Below are experts of layer 5 (counted from 0) of a mixture-of-experts language model. Rows are named router (the router's row for the expert), gate (a neuron's input weights, with its number), up (a neuron's input weights, with its number), down (a neuron's output weights, with its number) and show model dimensions 0-255. Each number is 128 + 24 x the weight over its row's rms, rounded and kept within 0 to 255.
Before each expert's rows: a language model's description of what the expert responds to; "mostly gets" lists some tokens that are sent to it at least half of the time. This comes from a sample of Wikipedia text that the model never trained on.

# expert 0
Description: Institutional and topical nouns
mostly gets: " film", " League", " School", " state", " Party", " line"
router [117 101 127 103 134 110 136 115 125 105 149 138 104 133 137 105 166  89 148 109  99 126 125 130 137  97 119 114 156 128 118 122 133 134 145 116 171 132 124 132 101 158 156 116 138 132 129 111 150  83 142  88 116 143 126 104 158 138 139 117 118 122 127  84 121 153 116 160  71 157 160 124 112 167 153  94 123 126 119 152  95 172 139 122 133 139 122 111 106 135 161 100 150 140  95 151  98 131 137 136 161 119 107 152 155 133  73 135 133 132 142 152 135 149 129  63 172 163 111 109  99 139 142 110 153 141 122 160 120 148 109  94 121  80  71 122 171 126 115 152 162 112 104  96 101 138 108 128  98 155  90  95 116 124 112 151 185 146 126 127  60  99 131 113 160 101 113 107 148 108 161 153 126 126 163  79 125 141 117 136  69 174 120 117 103 138 164 142 128  97 129 112 150 160 102 144 133 104 117 105 150 135 101 107 115 117  94 147 169 138 114 145 149 126 135 144 142 146  95 125 164 125 100 141 128 139  88 153 146 141 111 126 114 131 156 129 169 156 153 104 126 155 146 171 205 104 161 137 108 136 146 119 175 149 120 120]
gate2 [112 127 116 167 117 110 141 132 122 108 166 142 110 132 125 169 164  96 167 128 127 134 109 145 173 141 160 141  99 159 101 130 124 113 147 146 130 147 128  91  94 138 115  96 143 126 127 138 114  83 126 124 106 108 171  89 107 135 126 129 145 125  76 100  99 118 133 109 164 135 132 123 115 116 102 154 141 103 156 136 113 127 146 142 133 120 159 147 161 140 145 117 183 159 142 122 119 107  89 151 118 115 147  98 147 105 101  95  79 113 128 106 110 140 157 104 155  63 119 111 139 120 114 184 139 121 104  98 168 115 151 130 135 171 143 116 102 134 119 159 153  89 133  81 120 131 117 127 135 138 108 139 192 149 149 117 103 131 163 147 111 117 137 110 134 157  57 118  91 114 162 117 120 115 111 145 107 165  94 116 139 120 157 134 121 221 167  66 138 124 116 158  95 132 131 111 113 137 125 139  82 130 165 136 129 120 102 149 108 112 111 138 118 117 111 146 151 124 152 120 121 148 125  93 149 168 123 130 138 174 126  61 128 111 127 125 127 136 166  94 111 120 159 134 153 141 106 132  91 151 162 134 131 130 127 123]
up2 [128 120 126 170 108 120 122 132 138 141 102 108 151 113 103 133 140 154  99 143 122  99 142 137  81 107 119  96 100 159 107 150 130 148 130 141  92 136 140  77 126 118 150 116 146 133 125 134 148 111 124 109 113 120 104 102 132 128 134 133 126 130 145  69 137 154 126 143 127  92 130 118 131 177 103 110 141 159 145 110  75 145 151  67 123 144 152  87 155 188 102 140  85 128 170 147 160 124 142  93 162 146 115 152 133 140 133 132 158 140  93 112 131 115 146 125 140  90 127 144 177 115 112 140 116 153 126 183 118 151 101 131 137  98 122 195 108 127 145 137 136 122  97 135 150 127 134 154  93 146 134 117 146 144  89 149 170 133 167 107  99 118 129 120 125 147 119 125 137 145 117 130 140  47 137 175 183 127 132 162 112 139 136 149  99 114  97  99 125 120 142 168 108  95 146  89 103 109 133 112 140 116 113 169 155  89 103 129 134 156 143 131 152 129 168 119  90 136 121 123 129 115 156 146  97 106  94 183 107 179 136 118 113 195 115  88 128  98 118 164 159 160  81 117 100 125 142 122 131 121 128 127 111 126 131 124]
down2 [146 142 147 145  76 125  81  98  93 129 148 103 124 138 124 118 146 141 168 149 171 119 128 126 103 135 131 116  77 141 161 128  96 148 139  78 134 142 105 103  61 139 145 116  90 116 120 111 149 109 115 126 161 157  96 129 137 167 132 144 128 167 132 134 112 155 154 185 117  86 113 115 144 180 127 181 121 154 107 112 113 102 108 155 145 158 116 104 112 154 142 129 109 114 136 139 157 156  87 130 125 155 177 133  90 134 145  99 159 157  98 122 144 147 125 170 124  94 129 130 132 122 175 151 105 120 165 135 115 112  93 138 104 130 108 153  68 117  96 128 124 143 101 173 118 146 100 142 147 155 176 155 126 112 101 155 115 139 140 155 129 141 110 155 133 113 145  90 151 169 128 125 151 149 131 115 138 132 149 146  97 125 125 137 114 165 141 158 113 137 112 104 115 116  78 137  99 118 164  75 112 116 130 136 101 156  97 149 163 146 125 108 130 150 165 121 105 130 121 118 115 121 137 114  71 110 150 144 100 147 121 129 154 134 136 103 131 156 103  94 160 132 109  96  83 142 133  73 143 128  85  99 113 143 133 120]
gate3 [122 131 122 149  99 154 165 100 117 134  88 122  97  91 135 116 126 151 173 162 122 132 110 148 153 136 141 139 126 103 103 113 151 154 137 158 141 116 121 143 138 137 105 150 138 123 130 107 114 117 137 185 112 125 112 165  84 127 108 129 138 159 106 151 100 109 168 139 148 107 153 153 103 145 118 122 130 188  92 138  87 123 138 170 132 166 148 101 135 113 159 108 100 117 109 131 163 105  96 171 103 111 171 130 147  87  84 100 145 158 141 157  62 130 134 139  89 133 126 143 135 129 118 143 155 122 101 100 130 112 114 151  93 122 119  92 129 116 139 121 123 103 186 127 158 133  91 176 132 127 127 116 118  83 135 119 133 146  84 132 131 127 119 151 108 151 157 149 109  39 123 147 187 147 134 147 143 121 129 130 170  99 132 118 109 129 126 109  95 125 148 128 100 152 112 145 164 120 151 124 118 108 129 137  86 118 185 132 113 148 125 133 174 111 106 130  77 141  95 108 162 143 109 121 109 121 113 102 163 140 119 174 121 114 144 114  86 156 130 118 107  97 107 132 133 148 144 142  71 108 149 152 151 129 152 133]
up3 [107 144 159 149 143 114 123 159 119 107 164 135 129 133 118 137 116 149 119 121 123 103 170  86 109 114 154  66 130 129 133 181  93 124 174  98 108 149 153 147 156 143 157  79 129 138 126 119 134 155 104 119 180 138 150 126  84 100 121 172 141 148 107 112  98 180 120 137 142 139 131 147 110 127  85 111 149 149 161 141 135 126  61 112 160 140 134 135 119  99 144 148 143 145 108 154 101 137 129  97 146 140 150 109 134 108 121 104 103 126 143 151 108 132 117 142 101 124 116 117 138 153  94 103 116 138 126 128 102 124 123 131 118 139 136 123 115 129 168 151 140  85 130 104 106 129  91 129 141  85 108 107 156 148 122  90  87 142 126 100 134 102 109 176 104 150 128 144 152 125 159 128  89  89 133 123 113 127 118 187 112  76  85 153  94 130 133 157 106  94 121 155 143 151 149 128 115 133 157 136 133 112  88 118 167 139 120 106 136 123  86 131 104 120  95 154 125 105 166 145  82 106 145 144 115 100 144 125 149 129 180 164 150  84 101 143 177 141 130 110 129 129  93 106 117 165 117 189 147 138 133 169 137 111 157 174]
down3 [128 105 164 140 162 116 124 125 137 102 105  99  82 165 153 102 135 134  99 155 119  96  86 118 186 105 175 160 118 103 133 118 179 147 152 118 120 126  85 125 124 155 143 155 155 122 100 134 170  96 117 145 141 115 128 159  66 129 101 112 110  96 122 141 138 161 145 109 122 115 131 118  94 114 132 158 124 151 125 120 118 162 100 149 141 160 121 133 108 151 154 115 102 137 119  94 156 117 104 148  73 110 175 128 134 122 168 101 112 156 126 143 147 105  97 100 110  79  92 112 126 149 102 125 103 116 123 105 159 143 100 108  83 108 115 127 131 132 108 173 149 165 101 147 129 143 162 138 152 128 136 175 110 124 149  95 142  98  90 164 120 136 113 169 120 116 120 151 120 160 121 121 179 136 147  78 138 157 167 143 140  93 123 174 150 165 128 113  83 143 116 127 120 121 161 131 147 125 115 146 162 119 113 155 133 165 173 146 135 155  69 112 134 124 125 146 149 142  78 120 115 128 112 118 114 138 123  91  97 117 130 134 107 146 105  99 134 103 106 116 123 154 159 123 118 160 162 181 131 116 143 103 109 122 115 130]

# expert 11
Description: Plural and name endings
mostly gets: " States", " people", " York", "ers", " England", "ions"
router [130 118 131 124 169 132 168 144 113 136 105 121 111 122 157 115 181 122 146  95  94 135 126 146 156 132 127  69 157 163 122 136 156  84 142 127 155 146 116 119  72 117 163 109 126 122 137 121 150  78 139 124 121 150 134 137 153 137 130 101 111 108 166  81  84 139  68 120  80 159 124 149  89 153 132 143 140 127 127 169 120 171 102 146 138 151  88 118  83 155 154 131 141 143 102  96  92 148 125 110 137 161 125 125 119 140 107 140 125 147 101 125 118 120 109  95 118 115 139  98  85 122 141 131 148 136 106 155 108 149 166  98 128 126 110 120 117 143 151 122 125 143 115 101  97  97 142 120  96 169 112 132 151 109  93 114 175 140 162 107 126 117 118 143  81 124 144 131 136 107 135 144 112  92 162  98 146 116  89 134 119 154 150 122 104 105 141 149 138  97 165 106 126 154 147 142 118  90 131 130 138 163  72  82 122 122 107 131 162 138 131 120 110  94 109 135 150 116 127 139 189 150  92 145 185  86 143 145 137 125  97 138 130 128 135 124 148 118 116 110 101 170 137 193 167  93 130 108 109 124 108 170 152 154 116 101]
gate2 [ 86 130 142 143 152 125 148 113 109 133  99 145 108 206 152 133 115 150 120 201 154 131 155 109 128 128 141 108 148 178 159 135 134 151 122 101 119  94 143 129 106  89 132 123 139 145 145 127 123 111  98  99 163 102 150 149 147 150  96 118  82 113  96 167 146 176 130 128  84 107 118 166 145 137 150 120  57 128 118 113  94 103  79 191  93 134 162  96 120 127  93 166 150 143 121 141 113 108  94 138 172 113 120 102 153 142 125 161 145 152  80 145 128 166 116 133 118 133 139 129 140 139 126 138 132  74 129 128 115 116  76 123 114 113 121 116 118 159 127 148 156 116 124 107 156 118 153 135 123 132 174 158 142 108 121 136 184 151 102 159 113 129 163 124 106 126 150 135 135 109  99 122 165 120 131 124 173  94 127 132 136 125 161 171 140 112 143 118 131 146  85 147 122 126 140 148 122 121 122 126 118 127 189 146 140 126 121  84  97  96 117  90 124 118 129 109 139 169 107  99 133  70 122 114 134 157 139 136 117  98 176 109 136 108  83 152 106 165 148 123 132 121 102 109 116 113 121 123 121 111 117 131 104 108 131 117]
up2 [112 170  99 173 130 148 119 107 188  71 109 162 147 124 137 154 106 149 130 118 131  66 148 122 166 109 137 171 165 104 104 135 145 103 118 164 102 125 152 133 124 118  83 134 150  96 138 105 119 155 157 140 147 136 145 157 105 121 120 145 114 124 167 141 106 118 137 125 129 155 121 135 104 119 111 119 143 169 124 113 154 127 122 134 134 148 177 104 141 157 150 148 118 113 131 177  90 121  80 137 162  68 125 151 143 112 137 107 117 137 128  79 180 137 150 135 143 144 148 122 169 116 135 120 107  91 135 160 117  99 100 114 113 116 112 157 164 154 121 121  99 167 112 108 150 119 122 128 147 157 153 126 184 118 100 132 139  99  84 128 125 181 137 134 144 164 111 142 123 113 124 104 121 135 106 106  85 156 106 132  98 117 151 153  94 111 122  94 176 101 116 138 113 130  97  95 129 130 117 112 155 148 183 145 125 121 130 128 135 112 106  98 110 128 147  99 185 156 126 123 102 149 158 111  82 120 156 155 119 148 120 148 134 132 125  88  98 122 118 123 151 129  98  54 158 112 146 131 113 105 106 140 112 161 121 129]
down2 [164 117  85 155 140  97 126  79 160 120  95 140 110 143 127 132 135 191 114 134 154  94 157 144 149 121 166  91 122 129 137  92 125  92 147 112 155 121 137 108  92 104 122 130 173 133 112 136 111  86 113 159 150 128 158 180 124 117  86  93  98 137  96 146  95 168 118 104 116  99 118 133 138 122 110 118 121 132  90 125 140 126 130 143 132  95 150 115 145 104 147 143 118  88 131 135  77  89  98 122 176 112 161 112 156 150 152 121 151 162 124 167 134 132 121 120 172  97 175 162 139 122 160 176 111  97 110 115 114 109 147 171 141 114 118  91 134 141 127 109 157 109  77 137 105 109 164 106 120  79 190 129 102 112 124 109 129 127 127 155 108  98 197 143 151  99 165 141 134 126 148 134 111 125 125 114 113 118 127 152 178 127 152 195 156 108 119 134 116 119 130 113 119 115 158 164 133 138 114 108 149 111 148 140 148 172 127 129 109 152 114  91 112 105 147  93 157 147 126 152 148 129 136 109 129 143 124 150 135 138 142 122 114 137  86 155 120 127 137 132 178 153 115 106 123 131 111 100 114  99 115 109 134 105  88 110]
gate3 [133 100 134 146 135 143 115 125 109 120 147 120 125 111 126 121 149 106 126 114  51 157 104  97 124 166  96 200 100 119 165  89 128 148 111 135 131 162 155 115 117 129 138 114 141 144 122 142 116 128 130 142 113 148 108 125  98 128  93 138 138 140 137  87 149 134 166  97 103 160 160 127 161 148 139 123 100  96  81 113 121  97 160 143 124 117 120 115 101  97 137 147 142 127 120 150 139 140 120 150 156 187 120 165 146 102  90  71 100 120 127 158 140  95 140 153 174 173 110 126  77 118 117  93 150 146 142 120 125 107 127 133 140 100 175 133 154 151 136 105 130 109 173 121 101 141 111 167 103 125 132 117  98 152 127 109 139  97 102 170  90 117 122 139 141 146 101 116 164  82 103 130 142  90 154 108  87 140 149 102 112 110 151 123 130 157 101 137 131 133  94 176 140 100 153 109 127 135 138 105 158 115 116 133 128 175 150  70  84 112 131 121 120 176 159  90 142 157 156 115 128 160 134 157 137  94  96 154 139 135 139 135 139 144 136 121 131 136 153 180 109 114  78 149 131 112 154 158 113 106 126 146 107 159 142 120]
up3 [108 134 143 141 117 128 114 120 177 105 137 129 122 135 103 100 109 165 112 123 178 127 128 170 101 178 186 139 124 109 122 151 166 142 131 114 136 125 119 109 132 113 115 133 136 107 122 122  96 124 129 150 173 152 151 146 113  99 142 115 103 129 119 140 140 138 123 165  98  95 151 123 145 136 121 153 117 133 138 117 158 139 148  89  95 106 102 114 105 129 139 114 158 113 134 141 138 130 152  92 148 114 152 143 161  83 102 135 125 122 111 150 166 112 149 137 170 154 106 169 110 117 107 109 117 140 118 102 111 139 162 130 166 185 133 148 101 114 144 131 119 116  95  92 126  94 121 133 158 126  86 192  90 136 120 110 151 158 129  86 143 137 165  93 126 132 118  99 146 130 114 124 124 160 128 125 165 167 140  98 121 163  94 129 121  87 179 113 116 107 136  91 158 153  98 103 135 164  96 130 153 103 118 142 122 149 114 162 147 144 134 147  98 112 138 110 139 139 118 129  56 131 167 129 107 169 111 162  71 118 109 150 142 132 156 122 116 149 161  98 132  94 146 127 147  95 149 135 115 147 180  71  95 108 129 185]
down3 [178 124 156  86  85 104 113 130 146 116 141 108 125 138 116 108 129 119 120  93 158 152 103 142 114 154 172 134 118 134 114 137 113 141 115  98 140 116 137 150 123 127 143 127 104 133 100 119  92 141 138 107 129 159 113 121 170  72 140 123 145 167 124 114 112  78 146 163 136 157 130 135 168 151 141 122 132 103 108 112 120  85 142 126  96 108 126 106 195  99 164 114 119 141 144 146 162 153 161 139 186 164 135 123 137 132 107  96  99 113  90 104 129 137 158 176 161 157 115 137 132 116 125 104 106 113 105 112 116 109 142 144 101 133 108 146 130 125 102 121 154 116 135 184 148  91 119 132 112 125 135  84 109 143 127  96 174  95  87 142 109  94 148 149 178 116 114 118 147 140 139 168 148 148 104 131 139 164 108 140 121 126 112  99 157 125 104 154  95 128 147 115 146 153 118 135 130 125 139 117 153 114 149 172 141 123 111 124 108 153 116 106 127 108 156  82 123 159  92 129 131 132 149  97 103 181 128 121 156  93 159  69 122 127 115 116 119 153 165 194  93 120 108 102 111 152 161 168 131 103 168 116 108  75 128 104]

# expert 1
Description: Mid-word suffix pieces
mostly gets: "ated", "d", "able", "ed", "ion", "istic"
router [129  87 122 107 133 130 146 137 119 113 147 120 114 132 194 103 160 120 113 121 112 173 123  85 103 146 163 109 153 132 118 118 147 118 134 105 105 142 148  77  97 147 163 130 108 114 125  93 132  62 169  96 154 123 177 121 150 156  87 126 134 125 143 101 110 159 130 149 114 140  89 168 124 164 113 144 109  99 118 176 131 113 121 174 108 166 118 122 128 105 152 104 142 138 126 156 121 127 144 121 133  92 142 181 125 162 104 117 134 170 119  84 107 123 136 107 191 174 136  99 163 121 119 137 114 134 135 147 114 143 113 112 104  78  69 135 136 172 149 117 125 129 107 106  87 114 152 124 124 147 100 116 144 119 102 124 135 135 112 108 127  89 146 113 125 105 111 132 123  57 170 105  91 126 137 115 181 132 125 124  99 172 126  97 118 109 121 148 168  71 117 150 149 111 128 125 115 116  96 130 127 112 110 102 116 136 127 136 175 144 125 118  90 145 136 137 120 150 103 130 140 140 144 153 150 131  79 116 158 107 156 117  81 117 149 128 173 128 156 102 121 125 157 159 126 107 125 156 127 102 159 120 134 135 111 135]
gate2 [155 124 185 121 127 104 125 115 142 138  99  79 132 121 139 133  64 125 156 147 116 136 162 177 149 133 128 100 128 134 160 137 152 150 147 139 102 113 111 131 117 130 137 118 110  99 127 117 114 121 104 165 112 147 130 137 163 114 144 126  82 145 118 104 130 153 123 138  94 106 122 135 142 143 127 126 178 122 137 125 102 141 126 127 125 100 134 126 124 159 149 118 130 128 128  93 142 116 129 134  94 116  81 139 132 103 149 141 101 169  99 110 112  92 128 132 102  92 136 146  96 133 159 153 124 114 149 120 153 128 120 116 119 108 124 181 137 191 151 177 148 172 114 139 116 159 126  84 117 136 100 127 149 137 127 206 127 134 120 136 167 139 150 118 109 139 194  76 141 105 122 116 108 138 128 101 127 107 162  94 117 160 145 119 133 127 120 128 128 141 148 133 123 146  81 136 132 178 115 134 121 169 116  92 106 146 167 120 154 117 158 129 107 131  99 133 138 120  73 107 101 162 118 128  93 118 162  79  86 134 204 113 152 129  91 121 182 105 130 116 119 105 136 118 139 131 149 137 109  82 169 136 107  69 100 145]
up2 [ 88 120 169  99  77  98 103 143 150 138 145 152 141 150 137 109 134 121 126 124 129 103  75 145 138 137 125 100 128  97 163 132 151 154 123 123 116 149 146 138 161  89 149 146 143 125 146 110 114 122  68 126  90 133 140 131 137 132 129 120 144  97 117 127 149 149 129  61  98 121 134 116 161  85 156 149 136 127  76 137 114 126 160 123 128 145 140 114 203 151 125 134 145 177 117 108 122 141 100 151 125  70 128 111 172 190 116 118 104 160 113  91  91 173 152 131 122 126  95 128 156 109 126  95 146  98 119  84 142 118 123 110 129 155 133 125  98 139 147 105  82 152 114 170 124 166 118  77 116 111 106 150 138 133 136  97 129 130 152  93 151 145 111 148 153 121 110 140 136 129 149 116 123 144 138 125 103  80 151 109 117 128 120 156 116 129 152 139 140 107 176 112 111 107 134 121 100 134 188  98 176 153 106 151 112 143 113 113 118 140 111 138 129 168 200 118 176 125 104 156 104 136 149 129 138 107 131 119  95 136 117 148 143  92 120 115 138 118 154 147 127 134 117 123 108 133 123  80 107 155 174 131 155 126  90 129]
down2 [100 109 122 137  95  93 115 176 160 124  91 152 145 177  85 127 134 161 120 130 131  81 158 109 148 120 140 132 136 121 112 107 115 145  94 142 101 117 112  83 128 127 122 114  99 158  88 147 126 129 117 157 117 127 159 111 155 143 134 124 142 103  87 137 132 124 127 145 132 129  96 106 138 140  86 146 125 161 155 115 107 168 101  99 172 134 142 132 146 120 165 111 183 137 139 169 161 191 134 143 147 100 141 139 140 131  81 175 119 160 114 113 111 108 106 132 135 124 160 103 116 175 113 155 143 129 106 143  90  97  89 126 105 155 145  67 111 152 142 156 138 123 109 111 114 125 160 161 108 150 142 108 128  91 118 153 145 128 113 146 127 126 114 100 113 124 122 172 101 113 111 132 178  91 114 144 139 147 142 141 129  82 131 138 152 155 148 102 173 149  97 145 122 160 125 102  97 153 112 139 123 172 162 134 138 157 150 152 110  82 144 146 170 116  74 111 100 144 143 111 135 165 148 104 128 133 119 109 113  95 121  98 120 150 107 135 123 118 137  93 176 125 100 100 113 112 114 117 144  77 125 169 115 165 110 112]
gate3 [145 147 158 112 175 131 132 132 143 163 164 150 122  73 121 135 106  96 123 133 134 112 135 160 101 150 163 141 149 139 121 142 146 132 160 167  86 146 108  98 176 111 103 129  99 125 142  87 132 122  91 132  91 129 116 120 139  94 110 146 167 126 163 102 131  98 127 136 149 104 135  74 146 104 122 144 102 109 157 105 135 142 137 108 105  64 140 146 115 142  90 125 127 160 145 140 154 132 146  90 129 126 122 172 113 139 116 113 126 175 104 137  98 103 130 173 161 100 136  93 134 141 178  96 140  81 103 163 109  99 122 110  84  96  99 126 116 146 147 134 168 134 159 120 115 123 103 149  96 122 131 191 108 144 116 149 139 124 142 123 119 161 112 147 133 166 119 169 151 110 118 112 152 137 124 145 114 157 149 105 155 148 116 124 157 104 108  98 130 113 108 119 131 127  92 135 140 148 100 126 139 120 114 147 111 108 134 165 166 126 115 122 144 129  94 167 146 130 130 109 138  95 129 146 155  93  86 125 145 100 117 141  60 155 139 167 121 168 172 111 110 109  72 106 123 100 132 157 112 178 147 136 124 156 104 101]
up3 [101  93 160 113 148 119 144 163  97 184 173 127 147 174 135 149 151 130 149 138  88 148 113 148 107 142 145 174 117 145  93 124 140 114 137 120 100 107 148 147 157 116 106 129  93  92  80 130 161 152 159 138 120 122 157 129 149 190  84 113 143 125 149 103 116 143 130 175 125 133 131 139 104 150  94 136  83 149 149  84 154 105 125 138 119 125 123 112 123 164 191 134 121 140 123 164 115 104 104 149 153 127 127 160 120  65 119 117  94 147 120  68 100 120 106 110 111 146 141 136 123 136 118 109 107 158 143 140 112 136 130 133 117 118 113 116 156 129  80 119  98 131  74 140 117 127 122 104 115 104 110 110 177 126 115 128 125 138 123 122 154 142 133 125 120 129 133 154 153 141  95 144 149 144 127 129 181 126 189 158 133  97 106  88 109 154 157 147 127  78 104 116 138 118 111 113 127 138 128 147 193 138 111 149 148 132 118 150 133 147 150 123 104 119 144 131 176 151 109 122 129 135 138 110 108 102 126  79 176 117 118 177 109 114  85 104  93  98  90 103 165 127 127 132 155 139 139 108 157 141 144 133 130 130  77 129]
down3 [ 98 136 129 142 128 107 152  76 108 127 125 140 142 112 155 103 131 135 179 107 139 109 180 139 140 111 155 111 113 145 115 168 138 120 189 145 140 117 146 136 116 131 124 157 113 133 157 128 129 123 156 109 175 164 117  68 138 110 131 114 113 122 125 139 151 132 136 133 116 122 131 124 127 113 109 132  99 136 188 106 151 113  74 143 128 169 125 118 167  91 124 183  68 123 155 101 121 109  98 109 155 131 107 134 127 145 122 140 133 147 144  99 112 144 118 154 117  86  92 145  96 155 122 107 116 107 127  97 124  82 129 180 135 105 142  90 149 124  95  89 104 144 142 107 112 133 139 115 132 141 144  88 153 156 110 126 145 120 174 140 133 108  66 109 113 130 167 120 102  87 119 125 123 108 146 148 179 114 110 132 121 142 112 111 118 134 134 162 160  42 120 152 143 126 172 120 160 176 122 138 132 148 120  85 138 159 117 149 133 149 111 133  90 161 154 128 145 112 129 126 162 150 154 109 136 102 125 124 159 114 102 149 138 135 131  94 121 117 106 111 189 101  94 143 139 138 104  99 182 128 103 142  96 142 117 132]